From a checkpoint of a small mixture-of-experts model trained on Wikipedia: 10 layers.
Below are experts of layer 2 (counted from 0) of a mixture-of-experts language model. Rows are named router (the router's row for the expert) and show model dimensions 0-255. Each number is 50 + 12 x the weight over its row's rms, rounded and kept within 0 to 99.
After each expert's rows: a language model's description of what the expert responds to; "gets" lists some tokens that make up at least twice as much of what it gets as of all text. This comes from a sample of Wikipedia text that the model never trained on. Tokens count by the router's weight.

# expert 26
router:66 27 76 49 64 34 46 67 56 53 65 38 52 47 58 32 71 43 49 58 51 75 58 38 53 50 49 51 59 46 65 39 40 45 67 32 48 46 41 66 59 67 62 38 42 42 52 29 61 58 47 48 49 47 53 65 52 65 53 42 61 55 55 54 48 54 64 34 41 47 49 59 30 39 64 34 42 57 52 64 54 69 50 55 69 67 49 75 43 48 58 54 75 55 77 51 50 52 55 65 68 48 48 45 51 59 55 36 42 60 39 61 54 48 42 43 51 37 56 39 59 58 38 54 68 49 36 72 36 51 47 56 80 47 32 54 51 43 23 32 32 53 48 47 33 25 63 51 63 45 64 57 34 61 51 52 73 43 64 44 68 36 34 67 50 47 63 53 77 52 58 51 36 26 64 59 61 47 42 44 30 45 56 58 55 41 53 48 65 47 53 58 60 65 64 63 69 24 52 49 71 49 54 58 55 46 65 48 34 56 20 51 53 34 36 57 36 41 65 32 66 48 50 46 46 58 49 70 45 51 58 62 43 51 66 71 47 42 44 36 48 93 51 49 59 65 47 48 35 48 44 24 55 34 45 41
What it handles: Institutional head nouns. Common nouns after the or an adjective, such as school, year, season, film, election, League and Position, mostly in sports and politics.
gets: " year", " years", " team", " time", " season", " film"

# expert 14
router:51 31 59 54 29 55 71 41 51 30 62 58 58 45 51 42 60 62 45 30 67 34 65 39 57 27 39 44 65 38 43 45 50 56 57 45 54 45 57 51 45 43 53 43 60 51 38 53 30 36 45 56 80 51 41 39 52 61 41 68 72 54 53 42 46 44 35 48 76 49 43 32 43 34 58 74 70 61 76 50 66 61 70 54 46 43 67 66 36 58 57 52 48 35 73 24 62 38 42 33 52 44 58 60 49 41 64 76 71 67 43 42 42 46 50 34 79 50 65 42 58 42 45 47 61 51 21 42 49 49 46 41 40 47 63 35 67 49 62 35 44 43 52 62 57 27 41 65 25 46 23 43 64 51 54 56 57 62 65 58 55 58 35 71 46 56 48 41 46 45 43 67 57 42 42 42 47 39 70 55 44 30 49 52 60 36 45 51 64 49 62 50 48 52 31 46 36 76 48 63 28 41 68 35 49 69 38 46 50 37 55 47 46 54 40 67 68 28 57 62 60 55 56 56 35 70 70 54 59 56 50 41 59 60 57 38 51 34 36 55 47 48 50 47 35 41 63 34 60 67 37 40 34 33 53 49
What it handles: Name-ending syllables. Final syllables of surnames and place names, such as ton in Washington and Boston, ling, ka, burg, ville, plus table semicolons.
gets: "ton", " |", "tt", "ka", "ling", "ter"

# expert 55
router:49 71 41 44 66 45 45 58 45 42 42 43 53 49 43 56 48 44 50 66 51 55 40 43 26 47 49 66 40 34 54 50 48 63 70 72 71 60 53 45 68 38 72 43 37 36 48 56 54 65 28 51 53 52 52 69 53 66 58 56 41 57 65 44 56 43 51 68 18 41 55 54 48 29 50 48 30 38 66 62 55 61 34 38 63 51 22 38 38 26 48 36 50 24 42 44 63 65 56 77 51 23 46 33 34 70 58 48 45 46 65 70 68 50 52 37 57 59 56 52 52 47 26 73 40 64 63 43 58 28 65 60 45 46 44 44 48 52 48 56 59 39 52 47 64 80 37 38 60 44 54 39 36 37 56 44 31 30 34 47 91 52 45 63 64 60 56 39 39 51 60 56 40 56 64 62 38 40 41 42 32 65 44 50 44 44 34 55 66 48 48 64 52 59 76 45 48 64 37 53 70 49 35 44 50 42 66 48 33 64 52 43 60 44 47 69 57 50 44 63 49 48 41 41 44 40 53 47 58 50 46 40 36 42 62 55 44 36 45 66 42 55 45 37 33 63 41 49 52 29 73 58 46 56 32 30
What it handles: Letters z and ga. Pieces z, ga, za, iz inside names and words, often foreign, as in Carrea-z-o, Micona-z-ole, Ma-ga-zine, jaz-z, Spie-z.
gets: "z", "ga", "iz", "za", " Z", "Z"

# expert 21
router:51 70 63 48 34 32 68 62 19 42 25 56 37 49 57 30 51 52 57 55 57 47 61 69 46 68 54 49 33 40 37 46 63 43 64 47 60 34 47 53 41 31 66 50 49 47 42 64 45 51 47 62 65 35 59 36 57 52 51 38 52 61 47 41 57 43 70 50 69 51 52 41 32 42 51 67 55 57 49 48 52 69 54 36 48 39 45 63 47 39 49 57 60 54 51 45 42 30 51 57 59 43 68 75 52 44 36 44 71 50 67 42 30 46 28 46 35 77 66 48 29 41 50 19 54 27 54 66 40 32 61 45 53 66 33 50 54 41 70 39 51 43 39 51 63 57 28 54 55 67 34 39 62 44 60 53 33 47 57 43 32 48 63 20 62 60 36 53 57 30 21 58 35 43 23 53 59 39 42 46 54 50 40 76 37 48 60 48 59 43 35 55 41 30 56 66 50 44 47 70 49 35 37 49 46 59 46 46 39 45 59 50 45 52 31 65 59 43 59 55 46 64 56 44 38 58 50 79 45 54 37 38 52 62 32 44 49 74 35 54 28 39 28 42 39 46 50 62 48 67 35 42 55 52 39 71
What it handles: Place-name syllables. Middle syllables of proper names, mostly place names such as Neustadt and Wisconsin, plus capital starts in abbreviations and table entries like Place.
gets: "ta", "ce", "e", "S", " Pla", "o"

# expert 28
router:61 53 49 38 26 40 76 36 61 35 50 59 45 39 52 43 65 50 41 28 62 58 38 48 63 33 32 38 42 61 52 46 46 62 24 54 45 51 59 56 32 33 55 41 49 59 46 66 46 63 40 40 60 62 50 19 37 39 66 66 65 39 52 55 33 41 53 31 49 31 44 31 58 53 58 52 67 46 61 47 50 58 48 38 54 66 41 59 39 41 63 55 51 68 51 51 51 48 52 44 69 50 48 68 40 57 80 66 75 50 65 60 56 66 53 43 56 56 68 46 40 65 72 57 49 50 54 45 42 61 79 39 52 53 66 51 59 56 43 38 36 53 21 61 54 53 62 39 45 63 35 58 58 61 48 49 53 24 73 59 38 38 64 60 24 63 54 55 46 49 50 51 68 28 59 35 67 48 66 61 43 46 43 38 22 70 81 50 48 72 39 69 34 42 32 41 52 53 52 30 58 44 37 51 49 31 44 46 43 23 63 54 51 59 58 53 46 57 50 48 35 68 66 59 36 55 43 42 58 38 33 52 59 35 53 46 49 73 38 42 53 28 47 32 39 44 38 53 37 49 54 48 53 42 47 35
What it handles: Miscellaneous word endings. Final pieces of words and names, especially ry, ge, ide, der, plus table pipes and slashes, such as chapelry, McKendry, alongside.
gets: "ry", " |", "le", "ge", "er", "la"

# expert 9
router:49 68 39 58 39 64 61 47 56 64 49 65 56 69 57 50 65 47 64 15 74 50 48 45 62 43 62 43 55 68 39 54 59 61 58 34 41 54 44 48 28 43 60 39 55 46 38 28 42 49 54 69 68 46 51 48 65 28 36 64 38 26 60 59 40 60 36 30 57 51 30 17 46 33 42 63 48 48 43 54 30 52 40 68 49 39 76 57 44 64 39 46 43 47 38 46 46 39 44 58 58 40 58 36 41 27 45 56 73 69 66 43 39 42 37 59 48 54 51 34 48 45 36 54 45 34 48 30 50 63 54 51 44 48 30 60 49 60 53 38 63 55 39 49 56 55 37 60 53 52 50 38 51 50 60 60 44 53 75 44 55 49 51 51 49 55 52 58 57 41 27 42 67 38 23 55 29 30 50 44 43 27 39 55 40 52 34 41 78 70 39 51 42 38 07 54 38 50 50 32 63 42 59 45 58 66 53 60 38 44 56 49 48 56 37 68 63 51 65 53 44 64 39 64 35 47 44 48 37 43 39 55 34 44 54 56 53 67 36 37 50 81 64 35 48 60 41 39 36 71 44 56 67 59 43 57
What it handles: Plural and word endings. Word-final suffixes completing a noun or verb, mostly les, s, ies, ers, plus percent signs and table bars, as in doubles, resembles, dormitories.
gets: "les", "%", "s", " of", "et", "ers"

# expert 48
router:41 53 66 49 68 58 49 56 32 38 60 50 62 29 40 54 59 48 49 46 39 60 45 39 40 63 32 54 40 28 28 38 46 38 33 72 43 32 66 35 60 44 42 64 65 68 68 65 44 60 37 53 72 41 37 48 58 61 65 57 50 54 48 49 39 36 49 50 42 44 60 52 49 46 56 45 34 51 37 67 58 51 54 42 66 66 44 37 66 46 58 47 55 58 68 45 42 65 42 60 67 62 39 54 34 62 59 41 60 34 63 75 59 57 44 29 58 65 62 54 41 52 56 61 32 58 44 66 42 69 61 33 61 40 55 48 30 39 22 35 59 28 36 44 52 67 38 58 57 69 35 45 37 78 51 38 51 62 65 32 62 65 54 69 49 44 64 50 55 70 62 53 33 56 45 59 32 50 43 63 59 55 56 50 61 48 45 48 59 39 52 39 61 33 64 54 42 49 43 60 46 56 29 50 59 40 61 42 53 54 53 35 39 36 51 36 51 47 33 62 51 55 48 48 42 35 50 55 52 46 64 45 37 36 26 63 67 39 57 44 18 73 65 37 62 73 53 34 34 31 55 73 40 74 74 34
What it handles: Closing punctuation. Closing quotes, periods, parentheses and brackets ending song titles, quotations and sentences, such as "Let Me See", (NL), unsuccessful.
gets: "\"", ".", ")", "),", ").", "”"

# expert 57
router:47 56 49 31 43 61 43 56 48 49 48 27 40 64 65 61 31 53 56 58 57 54 69 51 49 51 52 65 72 34 48 58 34 36 56 41 69 67 44 52 33 41 50 60 52 40 52 53 57 65 44 48 55 40 80 43 29 39 67 55 64 45 66 65 51 54 59 52 48 47 54 47 36 34 52 40 73 46 48 61 52 52 51 48 58 75 35 45 52 74 31 38 61 56 45 53 40 67 36 65 48 37 34 43 44 61 39 63 48 58 52 70 46 52 33 56 58 47 60 47 26 43 31 59 51 58 57 54 53 39 50 37 63 63 24 41 47 65 41 51 63 30 69 44 50 26 28 43 52 37 53 63 47 49 53 50 53 28 31 69 57 38 48 49 58 36 50 63 57 58 37 53 24 65 41 40 41 74 54 40 45 47 38 41 60 41 53 52 56 47 67 51 20 58 67 47 54 82 69 64 65 42 48 34 56 44 54 44 61 50 74 37 57 71 34 52 58 44 50 68 45 66 45 29 44 48 64 31 59 64 60 45 40 27 68 44 57 54 55 62 60 52 34 20 29 35 44 28 60 43 41 37 38 42 32 60
What it handles: Letters after initial S. Second-syllable pieces right after an initial s or capital, mostly ci in science, scientific, ancient, plus qua, ub, lu.
gets: "ci", "qua", "ub", "ho", "q", "lu"

# expert 7
router:50 68 27 33 51 58 58 64 30 45 53 27 39 50 44 42 31 42 56 47 51 52 41 45 56 44 38 42 57 31 58 49 50 61 77 34 57 63 52 30 65 44 43 46 65 43 38 48 49 55 74 56 63 42 26 59 51 41 55 55 50 47 47 46 73 54 43 40 37 43 48 56 37 44 68 44 72 53 43 64 58 44 28 34 66 53 43 48 49 67 46 38 53 28 47 50 39 40 38 67 57 40 33 40 49 58 61 66 62 58 52 53 63 52 61 40 67 68 40 33 56 47 50 58 68 79 68 45 62 67 60 50 42 59 55 37 37 61 33 65 53 40 66 60 46 48 43 46 68 47 57 50 43 18 64 47 49 47 39 60 82 43 37 33 58 62 58 51 63 71 40 48 44 69 58 51 46 58 68 65 53 60 49 29 54 48 53 56 65 37 38 60 48 59 49 55 38 67 60 68 69 60 59 46 58 34 52 48 41 69 60 34 37 73 47 33 59 67 34 57 25 43 34 62 56 41 42 28 60 39 66 49 34 60 60 63 37 50 38 52 57 66 77 35 47 67 38 49 62 59 36 37 38 58 32 37
What it handles: Suffix -ing. The word-final piece ing and similar endings such as ling, ning, ard, ock, especially in lying and according to, doing, climbing.
gets: "ing", "ard", "ling", "and", "et", "mp"

# expert 44
router:53 42 42 48 44 54 44 33 44 53 41 64 51 51 37 48 62 47 38 30 61 36 45 57 71 65 57 64 44 50 51 28 39 51 62 60 43 58 57 67 32 69 49 48 57 95 57 42 55 47 40 55 44 57 51 63 50 44 41 64 61 43 44 56 64 45 56 57 59 60 48 63 42 42 60 49 53 75 53 42 45 41 71 53 18 52 57 43 55 62 52 56 46 57 67 42 77 48 54 31 48 58 69 81 41 33 49 63 64 41 50 55 45 55 70 64 43 60 48 49 60 41 51 40 41 55 07 49 51 57 55 57 56 48 64 63 59 70 38 49 66 45 36 65 45 53 41 75 29 60 36 45 51 61 52 41 58 37 79 33 53 64 54 44 43 51 60 64 53 62 53 61 60 36 48 33 37 33 62 54 56 45 45 58 54 65 45 35 70 44 84 40 55 38 32 43 39 52 40 59 33 47 51 45 40 37 31 62 77 47 54 38 45 30 62 55 48 52 26 55 49 65 56 39 48 43 73 44 31 59 40 43 40 43 24 54 59 51 57 54 45 64 62 49 51 24 40 53 25 62 47 66 48 62 66 47
What it handles: Clause-ending punctuation. Commas, periods, semicolons and conjunctions like and, but, that, when that close clauses, especially after an opening phrase like In the 2015 season.
gets: ",", ".", ";", " and", " that", "),"

# expert 8
router:38 48 62 41 38 46 36 42 59 58 48 42 53 66 37 62 60 59 43 49 58 30 37 37 43 65 54 36 48 35 58 53 27 45 54 51 40 41 35 67 58 56 20 49 60 61 55 57 67 60 70 46 50 48 55 64 55 34 53 52 73 59 36 57 53 59 62 65 43 83 49 74 54 67 63 46 42 56 32 47 32 64 73 63 41 55 51 58 62 34 47 55 59 49 67 55 51 67 50 57 32 74 38 31 37 56 60 54 54 40 57 61 45 36 51 30 68 62 48 31 47 38 63 59 48 45 43 28 30 60 60 57 59 33 52 40 44 46 51 66 55 34 58 72 46 59 43 59 59 49 57 60 55 54 57 40 43 78 50 45 54 53 44 62 35 58 51 50 37 59 33 39 53 49 55 29 42 60 40 45 77 34 58 59 67 36 50 55 66 34 53 74 39 37 53 37 32 56 49 58 60 45 30 65 52 43 38 30 59 27 45 56 42 37 62 55 24 76 44 46 34 32 70 37 45 50 48 42 45 57 59 30 34 63 54 31 43 46 71 35 55 56 50 56 38 67 36 36 54 63 39 63 48 47 73 70
What it handles: Periods and table pipes. Periods, both sentence-ending and decimal points in numbers and coordinates, plus pipe separators in numeric tables and rare symbols like $.
gets: ".", " |", "$", "…"